{
  "hidden_size": 192,
  "router_score": "softmax",
  "balance_loss": 0.000431,
  "balance_bias": true,
  "init_std_router": 0.037,
  "lr_router": 0.00196,
  "vocab_size": 8192,
  "optimizer": "muon_variant",
  "max_seq_len": 512,
  "max_steps": 9336
}
Below are experts of layer 4 (counted from 0) of a mixture-of-experts language model. Rows are named router (the router's row for the expert), gate (a neuron's input weights, with its number), up (a neuron's input weights, with its number) and show model dimensions 0-63. Each number is 128 + 24 x the weight over its row's rms, rounded and kept within 0 to 255.
After each expert's rows: a language model's description of what the expert responds to. This comes from a sample of Wikipedia text that the model never trained on.

# expert 28
router [114 167 146 109 111 114 116 115 133 134 113 112 149 140 113 114 174 151  85 104 143  80 146 152 141 119  95 116 108 126 127 161 120 156 100 131 119 154 107 144 149 147 146 144  96  89 123 115 138 136 157 135 103 111 106 108  96 129 109 118 122 120 144 160]
gate0 [129 101 125 142 178 116 132 135 160 164 100 125 149 128  93  99 109 124 126 143 112  95 118 122  92 103 106 160 176 127 148 110 171 105 134 145  99 117 155 142  95 114  80 134 143 108 130 115 154  93 129 111 182 162  84 126 143 152 137 150  93  99 127 162]
up0 [ 91 123 115 140 142 136 122 136  66 102 131 128 109 119  94 112 145 116 121 112  72 116 163 120 136  98 136 141 133 146 129 114 135  92 118 110  99 154 120 125 148 116 132 149 135 128 135 142 155 164 126 188 111 129 133 118 137 131  85 137  97 104 105  99]
gate1 [128 134 153 121  65 103 156 104 120  82 142 148 156 145 129 174 153 123 152 167 105 122 149 144 116 131 149 198 130 107 129 134 130 167  96  83 108  64 145 114 165  66 109 119 129 134 159  59 168  81 156 132 141 139  97 115 138 152 149 113 131 123 155 121]
up1 [135 131 131 101  96 147 147 175  98 123  99 103  99 129 101  75  73 106 144 142 106 134 145  92 146 140 118  98 168 135 120 156 124 166 159 115  89 147 130 149 116  98  77 127 148 105 143 104 164 139 102 119 126  94 117 116  73 140 122 138 132 113 134 157]
Technical word stems

# expert 11
router [132 101 145 136 131 155 118 135 162 109 122 128 154 148 131 127 117 114 125 107 148 106 149 118 135 165 156  87 158  91 127 144 106 109  85 138 165 111 102 129 123 109 156 145 106 144 125 146 122  96  90 135  87 103 172 105 114 115 139 115  85 154 124 157]
gate33 [128 106 127 142 122 112 111 160 156 133 147 139  85 113 181  93  86 152 117 115 111 134 133  91 166 167 132 148 151 121 130 134 137 134 195 143 134 159 100 142 133 150 104 101  73 141 124  96 172 114 136 148 127 108 120  82 156 130 137 135 145 111 101 154]
up33 [138  97 119 109 130 156 170  71 129 109 132 151 139 178 114 152 137  96 141 147  70 124  93 182 120 120 147 115 116 143 146 160 127 121 109  88 114 153 160  89 135 144 134 175 155 108 150 153 147 134  95  86 145 111 130 162 101  97 136 147 136 153 118 108]
gate34 [112 151 135 108 119  78 121 162 140 165 101 123  94 113 101 112 109 113  81 134 120 131 114 134 170 121  98 132 141 143 133 100 145 131 166 123 117  80 121 158 116 145  99 185 161 167 146  97  72 152 122 144 121 136 137 126 141 116 126 146  86 124 133 149]
up34 [113 124 111  99 185 137 135  99 108 126 122 152 134 142 179 134 158 149 164 129 137 150 127 130 138 134 142 152 119  97 119 150 105 130 144 127 117 171 107  99 131  88 151 135 142 139 112 119 172 114 137 145 129 180 143 151  98  95  78 142 195 140 106  86]
Word-initial consonant pieces

# expert 10
router [ 89 120 139 154 117 110 142 161 130 138 116 139 122 128 103 102 139 123 114 147  98 108 145  93 148 119 165 106 121 123 154  91 118  92 109 162 148 140  97 129 103 107  98 107 100 150 105 141 154 171 174 120 130 122 145 135 140 111 141 155 139 137 144 107]
gate0 [129 126 135 157 154 127 136 195 143 114 139 162 139 119 169 105 126 121 144 108 106 133 134  81 172 154 171 106  88 140 138 123 134 137 141 126  92 135 129 119 147 145 120 143 127 106 153 117 149 141 112 103 140 116 145 114  95 127 121 125 142 135  85 128]
up0 [116 110 146 167 149 104 118 180 142 134 114 130 164 103 192 122 133 144 106  89 143 141 115  98 168 142 126 141  83 147 137 150 158 106 144 137 111 127 148 149 131 143 145 163 171 125 143 107 176 116 116  99 152 109 143 122 109 118 127 142 113 124  99 134]
gate1 [130 132  65 146 153 160 120  97 118  90 130 133 143 116 110 151 134 124 167 199 112 135 134 142 145 147 118 111 127 131 101 134 145 128 146 104 104 110 143 151 115 141  98 157 127 132 157 140  88 108 130  91 102 113 122  84  88 138 103  97 143 106 149 152]
up1 [147 129 108 160 139 191 127 132 132 107 128 130 178 144 133 145 124 141 121 163 107 115 125 139 122 145 155 113 110 149 165 146 142 156 137 124 126  64 105  95 109 176  99 160 144 140 157 138 115  86 140  82 124  83 112 109  53 167 118  76 122 123 141 101]
Non-Latin script bytes

# expert 54
router [112  78 148 149 148 150 133 127 170 123 119 112 111 140 108 160 108 146 149 136 115 125 116 131 105 148 116  86 157  80 141 119  98 170  78 133 179 144 145 144 177 113 141  98  86 154  88 145 155 133 118 126 138  96 141 134 102 117 150  95  84 178 157 178]
gate0 [129 126 145  95 200  93  98 155 123 149 131 131 119  66 136 126 107 127 123 133 178  82 138 142 123 194 126 120 153 155 131 149 182  67 154 110 140 124 159 122 135  73 167 103 105 193 156  80 124 122 127  88 168 105  96 138 125 120  75 127 109  90 165 100]
up0 [137 143 167 163 135 129  93 131 161 110 113 136 182  78 119 118 128 115 109 129 155 106 109 152 164  67 106 123 129 138 136 158 170 137 122 140  91 133 120 115 135  88 110 105 174 145 111  80 130 167 149 122 167 103 118 144 154 165 188 171 125 132 135 131]
gate1 [110 111 116 157 133 161 125  99 104 122 200 117  66  90 150 128 179 145 120 103 121 158 124 143 140 167 143 107 135 123 170  86 123  81 106 120 135 125 134 119 117 139 152 122 154 127 137 149 148 117 159 102 130 132  94  85 128 121 179 109  97 107 136 136]
up1 [125 118 139 151 158 148 118 128 119 126 149 145 114 127 113 166  73 105 137  91 129  96 154 113 142 148  89 156 124 114 107 133 147 135  97 128 116 107 116 181  96 169  88 128 133 150 122 103 171 128 115 143 108  96 118 158 122 100 159  87 119 179 106 142]
Consonant prefix pieces

# expert 12
router [146 154 150 163 146 134 139 115 119 111 114 134  87 125 170  85 140 115 115 149 131 143  99 147 163 120 108 119 121 151 105 122 132 131 128 140 127  99 141  81 134 112 138 149 170 107 149 132 174 116 110 113 123 131  58 156 139 136  68 133 166  82 130 147]
gate0 [133 140 130 125 117 128 105 104 127 142 176 120 123 133 131 114  96 141  97 118 152  92 126 141 176 133 107 134 144 113 131 106 151 133  96 104 143 104 145 115 110 137 103 161 155 135 148 152  83  92 183 148 163 140 153 119 147 164 120 154 119 143 130 110]
up0 [127 142 141 133 165 101 148 160  70 119 102 154 109 146 110 149 158 144 149 128 110 154 135  96 117 146 160 151  66 124 152 153 134 151 154 162 131 163 101 141 140 142 139 108 126 112 109 106 142 146 126 138 128 100 151 127 132  98 125  81 114 112 157 147]
gate1 [129 149 127  99 144 104  83 166 110 122 192 136  85  94 142 125 146 128 130 108 143 110 141 125 127 161 117 167 130 104 168 139 183 101 131 176 159 138 174 103 175 135 172 117 146 164 109 105 116 146 173 129 144 135 116 152 143  87 104 101 113 104 123 191]
up1 [125 105 129 147 118 171 150 101 131 141  81 105 167 166  94 137 129 109 139 154  99 156 136 102 129 107 126 125 125 153 126 119  75 157 133  89 114 141  80 132 106 125  83 136  86 115 136 145 129 115 105 123 108 117 162 117 113 164 145 159 143 141 110  49]
Word ends in titles

# expert 17
router [111 139 149 116 131  91  88 104 136 102 146  99  93 157 122 113 107 164 105  83 110 139 143 114 123  91 105 108 138 131 127 118 123 128 137 139 122  91 110 113 103 104 145 145 119 148 142 172 157 166 123 127 148 111 116 134 157 118 103 165 164 176 132 133]
gate0 [134 117 140 122 136 160 146 127 130 152 128 136 115 111 199 122 140 128 109 138 113 148 106 119 124 157 107 160 130  96 132 174 148 140 100 127 106 132 119 112 140 138 107 116 143 156  95 113 154 148 129 144 156 154 156 129 134 117 119  94 140 173 132 120]
up0 [105 119 120 167  94 152 148 151 116 144  91 113 147 133 154 152 121  95 119 109 136 124 144  91 116 155 112 121  88 163 119 122 169 164 116 113 128 143 121 128 109 121  79 139 106 108 106 109 140  93 130 132 136  95 142 175 146  77  71 108  91 141 128 107]
gate1 [128 134 115 122 112 132 136 166 123 126 173 134 116 128 146 127 111 139 127 128  72 160 111 110 103 172 163 131 132 129 171 109 134 128 157 136 156 142 123  97 169 114 132 195 109  69 152 112 147 153 109 142  82 140 151 131 123 146 140 147 127 123 130 151]
up1 [138 146 152 119 164 142  95 120 117 109  96 127 158 119  91 115 139 121  98  96 159  97 158 134 148 105 104 121 128 130 129 138 116 106 101 120 118 122 133 151 115 135 140  91 155 171 118 136 123 115 145  96 138 121 120 119 131 110 171 118 122 120 104 105]
Hyphens and dashes

# expert 26
router [130 110 104 145 161 139 112 116 106 139 118 151 129 153 111 116  84 111 150 151 138 172 116 139 118 108 112 161 110 106 128 133 130 154 112 117 114 137 135 121 188 172 114 141 117 110 117  66 139 113 152 141 140 149 129 164 125 102  96 149 149  80 175 155]
gate0 [141  92 135 101 158 107 143 114 124 100 161 122 118 184 114 132 105 112 122 114 138 126 123 181  99 119 133 132 136 106 116 140 119 163 122 100 110 119  67 137 105 106 143 149 145  90  69 139 104  97 128  92 128 134 127  90 101  93 174  89 186 130 169 107]
up0 [149 126 115 115 105 160 114 125 142  99 116  94 105 107 158 105 138 127 139 158 117 143 164 161 119 128 143 183 172 152 115 159 159 124 166 151 112 159 178 134 108 120 154 127  91 125 139 109 111 155 161 141 136 139 104 122 135 174 138 141 124 125 104 125]
gate1 [165 100 139 110 151 130 112 135 144 119 138 142 166 104 150 107 153 184 111 115 130  96 114 116  91 138  88 134 121 119 100 118 122 177 143 116 125 147 126  93 173 123  86 128  95 122 128 148 148 111 125 104 141 160  77 130 106 139 118 127 141 108 165 119]
up1 [155 139 148 128 145  86 114 137 136  99 113 128 121 104 146 115 175 158  90 114 151 126 120 114  92  89 130 118 139 130 105 106 140 166 146 109 117 147 132  75 140 112  96 123 138 140 151 159 150  92 120 103 159 133 112 175 113 130  91 150 138  95 152 151]
Table cell entries

# expert 2
router [109 112 157 142 113 130 171 164  82 122 124 133 107 126 134 162 115 100 149 117 160 130 117 117 117  99 119 130 141 163 116 117 121 132 145 106  73 172 115 138 121 111  84 149 154 110  71 107 129 123 114 151 129 165 170 115  80 102 156 140 144  94 127 125]
gate0 [157 132 148 133 126 101 148 160 136  93  99 152  96 146 132 162  74 133 126  76 172  98 130 131 125 163  69  86 122 155 162 107 150 165  96 151 145 139 113 120  97 143 141  95 117 159 101 109 117 101 138 149 110 109 107 140 110 135 176 133 143 140 126 103]
up0 [151 152 118 153 121 129 142 125 128 172 132 148 158 149 123  62 139 120 171 158 123 117  43 157 142 141 166  98 100 113 104  98 131  60 138 108 127 130 128 151  89 122  76 113 128 128 126 129 100 136 104 124 101 160 147 130 127 131 153 137 135 145 142 125]
gate1 [120  82 160 164 116 142 131 164 105 106  99 113 145 103 129 165 112 178 142 132 120 116 196 123 142 130 131 126 154 134 115 101 165 161 143 106 185 120 118 144 120 113 120 137 134 137 151 119 113 157 172  89 118 117 108 111 103  94 154 136  88 109 149 146]
up1 [177 122 118 102 113  91 151 143 130 139 130 122  83  86 137  97 134 117 159 148 148 107 123 128 114 136 154 106  62 157 155 183  89 126 122 106 125 126 175 150 144 138 154 101 148 140 139  90 123 104  97  82 171 121 122 143 159 168 130 104  90 129 112 103]
Activity and event nouns

# expert 14
router [134 120  97  90 129  95 131 101 161 113 143 139 126 159 155 147  95 137  87 130 153 141 138  72 135 121 133 120 161 147 134 116 108 167  89 134 154 103 140 135  72 159 142 113  61 142  98 113 112 118  77 147 113 106 119 126 138 108 133 146 114 159 140 131]
gate0 [112 136 131 124 132 113 138 136 133 143 162 133 133 118 113 122 117  94 155 118 153 134 132 157 134 134 140 109 142 121 144 188 158 133  93 136  80 106  98 135 109 101 126 144 101 130 138 167 174 148  94 138  89 125 124 145 139 137 147 155 124 131 129 124]
up0 [136 200 131 108 114 107 129 127 155 167 148 156 137 158 140 139  89 143 119 137 160 105 131 138 169 111 156 152 149  91 143 123 123 138 108 124 124 106  78 109 154  56 118  56 151 128 153  88  96 129 148  95 135 171 128 125 120 119 190  96 143 118 132 158]
gate1 [182 126 103 168 143 125 126 155 101 121 132 109 149 135 174 148 137 136 129 156  99 103 101 101 129 111 137 155 114 105 157 108 130 145 137 105 117 109 106 137 135 102 103 141 125 131 148 116 130 119 119 121 123 154 115 132 185 116 122 143 111 136 107 142]
up1 [107  96 127 157 178 129 115 138 115 112 174 133 142  72 118 137 117 132 135 162 103 100 125 133 129 127 131 106 111 160 175 135  87 133 112 106 144 106 155 158 109 132  96 117  93 151 142 140 158 150 135 101 145 117 129 155 115  97 144 116  76  98 155 117]
Mid-word consonant-ending pieces

# expert 24
router [169 145 153 177 133 130 106 107 149 154 111  92 179  81 116 143 126  75 138 158 109  99 100 166 123 127 109 112 120 113 146 110 120 155 101  89 109  90 153 158 116 106 110 125  98 143 128  94  72 141 166 106 195 119 149 155 114 151 113 149  80  87 125 150]
gate0 [117 113 130 131 138 113 112 104 129 138 101  79 101 114 138  84 184 154 103 130 136 147  92 115  65 142 144 126 118 181 128 144 139 131  88 140 153  99 153 136 128 156 119 154  99  95 159 119 203 131 131 116 119 118 106 113 124 108  99 108 111 171 120 146]
up0 [111 116 138 113 160 156 143 107 124 111 124  99  85 157 114 134 171 161  95 115 163 158 140 118 124 156 168 142 124  81 166 153 160 103 139 138 134 134 147 151 166 109 143 113 114 119 131 140 154 151 143 137 140 134 132 116  75 120 119 110 115 126 113 185]
gate1 [145 109 133 149 121 108 147 109 179 127 100 135  81 133 163 134 114 134 145 103 100 149  93 111 167 138 153 154 156  89 186 107 120 159  85 102 127 125 114  93 162 116 117 134 161 135 161 124 152 146 106  75 155 134 138 107 140 170 112  99 156 113 158 162]
up1 [116 118 119 125 125 101 145 143 127 150 129 120 130 143 111 139 101 115 109 119  99 108 117 136  99 118 128 145 114 119 138 109 130 159 118 127 143 117 182 124 165 113 129 153 159 121 102 109 119 117 123 135 143 166 106  82 156 105 123 106 121 104 171  98]
Latin taxon endings

# expert 50
router [159 137 128 159 128 142 113 103 142 123 171 119 161  89 149 143 125 106 135 175 133 170 164 132 133 141 113 144 131 178 143 120 124 193 110 100 121  98 144  99 116 113 122 115 115 112 165 109 139 148 104 148 128 146  90 178 138  99 118 137 143  88 129 137]
gate0 [158 104 142 106 128 132 127 133 136 119  91 148 112 151 113 118 158  97 133 143 180 167 122 124 139  99 153 114 106 106 127 132 150 143 108 128 119 113 153 120  91 120 110 111 153 127 151 180 108  92 148  79 139 112 107 105 111 125 102 124 162 115 150 147]
up0 [154  80 121 122 101 118 134 150 139 122 171 159 120  88 132 136 131 104 129  77 189 110 103  97 128 136 138 150 133  83 153 108 158  88 110 129 146 133 136 124 135 158 134 133 171 128 150 107  97 101 165  52 155 103 112 118 152 164 143 138 158 145 146 124]
gate1 [ 96 108 154 121 119 121 121 130 137 154 129 175 120 147 131 105 108 140 106 146 140 169 160  94 145 136 175 154 125 131 117 117 155 171  89  96 113 139 121 132 119 152 110 117 166 133 158 175 160 110 152  76 146 122 119 164 135 162 121  90 105  93 106 139]
up1 [128 108 121 111  77 114  90 163 106 134 139 103  92 131 128 127  70 135 122 123 135 144 113 102 145 139 156 103 110 130 152 106 153 147 144  99 146 153 126 148 128 157 114  91 138 100 158 143 139 139 156 145 135 131 127 153 139 139 103 124  65 100 124 124]
Vowel-final name endings

# expert 41
router [130 139 137 134 127 128 181 124  83 117 100 150 124 128  89 147 103 103 109 156 143 118 101 117 113 133 108 152 110 116 137 131 107 137 117 103  52 146 134 125 117 130 106  98 144 156  90 104  95 113 109 135 158 139 161 133  99 110 134 133 140  94 123 131]
gate0 [120 110 122 104  87  92 102 141 123 122 168 134 139 159 184 176 121 129 152 133 169 163 138 128 128 113 160 142 162 120 143 152 123 128 169  50 132 115 122 128 147  97 140 128 196 117 132  94 160 131 185 144 132 117 133 162 138 147 162  87 112 170  97 113]
up0 [141 127 128 150  93 138  86 150 153 128 120 129  88 136 108 143 119 170 122  90 190 124 137 165 109 114  98 104 160 154 135 128 151 151 143  75 142 120 113 150 152 138 122 132 189 126 152 116 142 109 117 126 130  91 123 122 121 103 147 127  71 128 121 107]
gate1 [151  95  87 133 139 138 109  92 136 164 132 100 139 151 126 132 175 198  81 154  67 154 163 167 154 142 141 156 125  93 100 119 147 125 108 147 117 135 118 103 136 165 102 110 141 130 116 116 139  98 120 147 122 147 138 135 125 153  99 121 102 112 129 169]
up1 [ 92 164 133 121  77 120 118 158 108 132 108 131 138 123 133 123 129 107 130 111 120 119 114 132 115  90 131 146 149 118 122 144 124 129 164 130 141 114 153 151 106  79 117 151  97 147  94 153 109 103 121 138 124 131 167 145  98 111 121 119 123 106 106  92]
Noun suffixes and endings

# expert 46
router [120 109 134 126 131 130 168  95 115 163  77 178  83 124 116 128 121  94 103 135 108 154  77 135 159 105 120 159 128 153 118  88 127 121 109  92 119  80 165 104 146 146 114 148 146 129 118 130 146 139 140 124 135 130 113 152  96 136  98 131 168 108 151 154]
gate0 [146 118 138  78 134 118 149  92 119 133 149 115 172 100 157 164 127 107 158 152 104 116 114 127 108 127 133  77 103 100 151 154 140 143 126  81 188  98 185 147 138 148 148 123 112 138 131 142  98  93 108 109 138 136  91 101 155 122  94 120 133 131 108 115]
up0 [122 140 133 127 149 153  89 146 132  99  99 124 134 154  85  93 153 142 122  87 143 160 132 140 116 145 132 139 149 128 116 105 112 137 148 163  86 160  85 115  88 104 103 139 112 128 108 114 142 144  88 176  76 144 165  99 141 127 127 153 142  95 163  94]
gate1 [102 162 119 120 169 134 123 128 128 150 185 107 122 147 112 136 160 158 146 178 136 141 150 118 119 113 126 125  89 149 132 110 165 157 118  75  79 132 195 170  99 160 134 101 162 109 120 132 128 116 115 141 164 116 114 146 132 140 120 103 157 102 151 129]
up1 [115 135 121 144 139 110 133 108  93  99  69 138 124 146 153 160 159 172 116 143 125 142  97 138 127 113 155 156 118 121 108 148  96 147 134 122  95 129 128 128 130 122  88 137 112 155  75 172 117 127 116 123 125  96 157 178  97 133 126  68 138 162 123 162]
Institution name words

# expert 27
router [141 144 106 115 122 137 105 108 123 119 115  85 187 137 119 141 136 140 152 150 109 142 152 100 145 140 121 149 112 123 134 156 125 166  99 109 153 123 146  94  90 112 151 137  99 163 165 136 124 118 105 151 126  94 150 138 106 110 148 140 103 107 113 135]
gate0 [103 144 132 146 110 138  97 121 140  99 157  96 119 140 128 106 108 124 173 128 130 156 146 161 171 149 138 170 138 114 124 136 163 146 116 170 143 101 115 137  88 140  72 169 141 109  95 131 159 185 106 111 141 114 103 118 110 131 122 123 116 152 145 148]
up0 [163 121 112 108 103 139 133 141 144 130 136 138 151 131 140 159 171 130 112  85 112 121 114  95 185 112 152 164 132 173 141 128 104 119 107 113 108 129 109  99 118 120 148 110  64 151 126 106 128  81 132 139 175 148 127 130 117 205 101 109 135 122 154 135]
gate1 [107  40 154 105 142 146 148 171 105 134 113 129 104  99 105 180  70 136 170 117 155 102 125 181 154 118 109 127 155 118 162 143 156 134 105 114 144 155 118 119 148  86 127 130 158 110 113 150 165 114 141 116 124  88 126 188 145 170 112  85 113 135 126 126]
up1 [114 151 129 112 106 149  91 118 154 127 168 135 140 112 172 109 146 129 143 133  73 138 147 131  77 136 104 145 103 174 134 109 111  97 106 140 100 116 130 126 124 189 125 122 132 175 180 148 136 129 144 115 130  90 149 102 179 106 126 120 107 174 127 105]
Romance place-name pieces

# expert 40
router [137 102 134 143  93 146  91 130 127 122 124  82 139 145 155 119 130 156 143 155 155  98 134 136 107 134 128 160 119 130 131 158 122 162 108 103 127 140 130 117 147 112 161 164  79 109 101 137 134 134 156 113 146 115 119 129  81 130 147 107 118 137 131 147]
gate0 [125 160  81 111 162 185  93 121  70 100 126 158 154 159 138 125 110 123 140 119 114 163 166  97 144 118  94 104 139 142 120 109 130 102  91 120 151 115 127 109 136  99 105 110 111  94  90 136 123 124 164 166 120 109 120 100 139 191  96 103  70 106 142 156]
up0 [120  98 106 129 153 109 141 147 124 120 176 145 105 144 155 142 109 116 140 128 133 141 145 110 102 148 167 167 136 152 123 136 128 101 146  72 160 118 133 163 131 138 114 106 113 107 100 147 136 145 119 141 115 117  79 137 145 139 101 101  49 154  88  97]
gate1 [105 104 175 141 149 134  91  95 159 117 166 120 116 126 142 148 132 135 142 139 155 138 110 136 125 127 103 109 146 122 152 112 121 158 105 140 125 121 121 150  97 132 133 118 145 159 103 131 125  92  88 138  92  99  90 116 178 110 133 136 145 136 114 128]
up1 [149  97 129 158  88  84 119 141 116 112  79  76 123  96 138  86 111 132 180 126 144 107 155  92 123 120 147 158 142 116 100 127 116 144 108 117 145 129 119 134 158 111 150 118 131 128  95 156 119 146 100 131 178 162 110 138 119 119 117 146  97 147 109 161]
Name-internal syllables

# expert 29
router [155 129 177  87 170 164 122 140 122 155 140  95 164 126  97 108 117 127 152  88 158  81 167 142 125 145 106 104 180 118 159 126 106 180 130 149 145 142 115 103 151 158 150 118 107 164  92 111 114 167 109 156 127  94 154  92 138 150 153 112  80 171 107 140]
gate0 [136  89 124 107 125  84 124 118 153 125 106 113 150 144  88 159 124 134 137 134 151 119 105 117 103 134 161  80 131  96 105 122 142 152  89 159 152 153 120 110  91  93  96 116 131 123  96 117 140 100 135  79 103 140 128 113 148  98 180 116 110 114 141 140]
up0 [139 113 118 154 128 122 109  61 119 171 143 158 125 117 145 122 130  96 154 129 139 101 124 146 184 142 133 179 131  81 128  95 140 117 110 116 135 152 106 149 101 102 143 115 147  80 125  78 115 101 117 138 172 120 150 153 112 132 133 104 131  86 133 163]
gate1 [124  98 106 112 124  90 123 175 128 123  74 124 136 104 154 131 150 112 138  85 144 126 102 104 178 107  97 126  78 126 138 137 132 134 145 117 111 120 150 176 106  99 117  94 121 129 108 170 124 129 147 168 128 125 119 133 139 139 159 165 126 189 130 133]
up1 [124 132 124 104 128 130 128 110 136 121  67 149 117  81 169 132 128  70 136 109 169 147 105 154 152 106 105 121 109 119 117 123 156 123 153 115  67 137 134 141 107 144 144 143 105 129 108 172  79 130 172 107 166 129 175 139 135 114  98 101 102 115 163 139]
L-cluster word starts

# expert 32
router [174 116  98 143 151  90 142  97  90 124 175 167 174 120 132 127 120 124 106 148 166 151 111 134 113 150 121 118 152 135 134 113 120 166 126 119  91 146 145 150 100 139 135 126  81 170 119 146 129 128 149 105 100 188  73 122 109  81 132 144 132  70 137 127]
gate0 [117 111 165 128 132 124 124 145 114 124 140 141 158 107 130 190 127 143 125 123 173 128 120 109 131 138 161 136 166 140 129 137 125 164 143 130 187 136 175  91  94 155 145 120 124 103 126 131 117 119 105 136 125 126 114 142 104 190 118 156 139 113 144 140]
up0 [117 140 165 141 132 131 126 100 157 112 121 105 109 128 128 190  97 148  95  89 136 138 123 104 172 137 149 149 139 145 164 138 169 153 113 145 180 100 113  89 114 150 107 121 161 149 104 133 109 118 129 114 124  90 106 135 123 141 123 147 131 123 113 121]
gate1 [144  99 100 101 123 124 125 143  98 116 125 131 113 187 115 150 109 113 133 156  93 106 119 119 150  93 170 149 142 106 133 177 172 118 128 109 131 119 127 158 144 132 144  81 155 145 104 111 114 140 114 157 155 115 136 161 108 133 103  83 128 135 106  95]
up1 [131 140 128  90 101 137  98 167 138 145  99 128 160 111 114 101 122 121 116 109 110 132 147 101 140 118 117 143  78 111 122  89 151 133 126 116 131 148 118 131  86 153 121 137 147 118 138 102 127 102 135 134 160 133 117 118 123 187 131 115 126 121 140 140]
Sports and coordinate fragments

# expert 1
router [120  78 118 101 118 112  92 108 165 106 135 129 139  88 124 144 144 128  99 123 160 138 112 136 130 133  99 155 150 126 139 148 126 121 104 124 148  90 111 132  99 161 117 129 130 104 169  83 146 144 111  93  77 147 110 109  66 113 125 131 123 121 113 145]
gate0 [135 112 131 102  99 119 124 144 120  99 126 119  75 110 129 176 141 123 100 118 137 102 119 123 113 112 140 117 105 154 140 152 119 159 100 125 140 156 107  81 145 133 105 136 111 103 166 133 102 130 117 148 140 137 131 116 137 108 166 140 107 122  97 137]
up0 [152 101 135 145 109 127 145 145 133 112 155  79 123 117 134 154  93 126 176 130 117 125  95 125  82  97 127 141 142 153 161 129 128 116  98 127 112  94 113 155 146 118 134 116 114 151 134 163 122 115 133 128 137 159 157 144 198 118 130 137 123 111 133 155]
gate1 [144 122 116  78 120 125 132  69 128 135 185 116 154 151 163 118 118 137 150 128 111 120 108 145 112 111 109  91 107 159 118 129 159 119 128  97 118 134 141 161 155 137  79 142 116  97 137 116 115 116 121 132 121  83  88 119 136 115 131 141 135 134 136 103]
up1 [117 132 156 143 117 110 126 130 152  79 145 169 159  82 119 133  89 134 144 113 124 140 161 161 122 157 128  99 132 109 121 155 140 147 141 132 120 148 135 127 134 117 126 120 119 143 120 134 144 122 121  95 171 179  99 125 117 114 171 146 118 134 102 147]
Place-name word pieces

# expert 44
router [ 88 145 105 168  94  82 108 104 127  82 105 134 141 129 150 145  97 156  93 137  89 128 149 113 150 131 145 104 116 166 109 139 111 114 158 134 133  84 142 124 134 134 125 129 128 135 125 161 134 134 157 113 182 121 110 155 141 175  74 165 156 178 119 149]
gate0 [156 123 106 132 139 107  93 121 142 144 123  96 107 118 134 170 158 161 131 118 184 135 116 138 130 123 158 124 120 151  85 160 133 114 125 143 115 151 123 103  82  91 148 112 114 158 113 159 175 140 132 143  96 177  81 122 147  95 140 143  97 112 132 128]
up0 [124 134  99 100 129 101 102  99 115 105 157 115 123 147 124 118 155 152 132 143 191 132 110 136 108 149 155 101 122 163 102 121 109 126 137 109 141 183 150 100 164 116 148 122  99 105 105 165 192 107  99 156 130 153 123 163 166 103 132 102 120 109  92 153]
gate1 [136 112 114 117 129 132 133 105  89 113  98 100 147 123 132 141 188  85 123 146 132 116 140 132  97 113 166 109 129 115 160 112 162 109 142 121 121 124 184 155 135 135 116 101 124 104 146 165 160 120 119 107 137 136 131 110 118 133 120 105  72  86 145 143]
up1 [162 120 142 145 139 106 126 105 170 139 130 158 108 142 153 156 111 128 134 105 178  89 101 111 131 126 127 110 144  79 135  93 164  82 118  81 174 104 114 105 117 107 147 123 152 101 144 127 141 152  86 171  99 103 131 130 182 164 121 186 152 137 115 157]
Infobox field markers

# expert 8
router [105 110 110 168  72 118 123 122 128 106 125 168  94 148 158  90 116 106 159 150  74 144 147 124 154 134 151 145 108 165 139 148 134 137 161 117 135 105 136 139 128 117  90 152 114  82  91  74  96 117 112 117 116 140 108 131 156  97 125 134 153 147 131 103]
gate0 [101 142 150 136 148 125 135 131 134 137 113 135 110 166  70 159 104 125 100 154 109  87 121 122  90 154  86 122 112 100 139 182 141 152 123 133 142 167 117 111 121  97 138 101 104 115 123 146 150 150  99 188 143 120 129 156 134 103 114 128 124 136 136 132]
up0 [152 146 132 126 144 118 160 159 122 114 118 142 131  99 119 111 167 102 144 154 118 125 119 122 128 134 182 166 162 145 103  85 143 141 107 149 122  98 104 103 159 138 136 134 100 154 109 133 135 122 131 116 140 119 117 124 118 142 140 116 100 124  81 107]
gate1 [109 125 115 142 133 134 130 143 118 128  96 109 146 171 134 124 146  87 131 132 117 163 133 155 165 159 119 106 152 138 143 146 183 136 134 100 128 145 131 143 128 139 123 107 145  86 136 125 109 115 177 155 126  89 173 104 139 109 144 142 107  81 124 116]
up1 [142 104 127 117 189 127 141 148 138 174 117 141 102  78 129 168 152 148 129 111 161 115 101 123 128 127 165 162  87 141 106 115 102 165 160 117 142 118 160 127 131  83 129 122 136 136 118 140 169 148 134 134 121 130 108 117 164 105  91 119 160 134 160 121]
Infobox date fields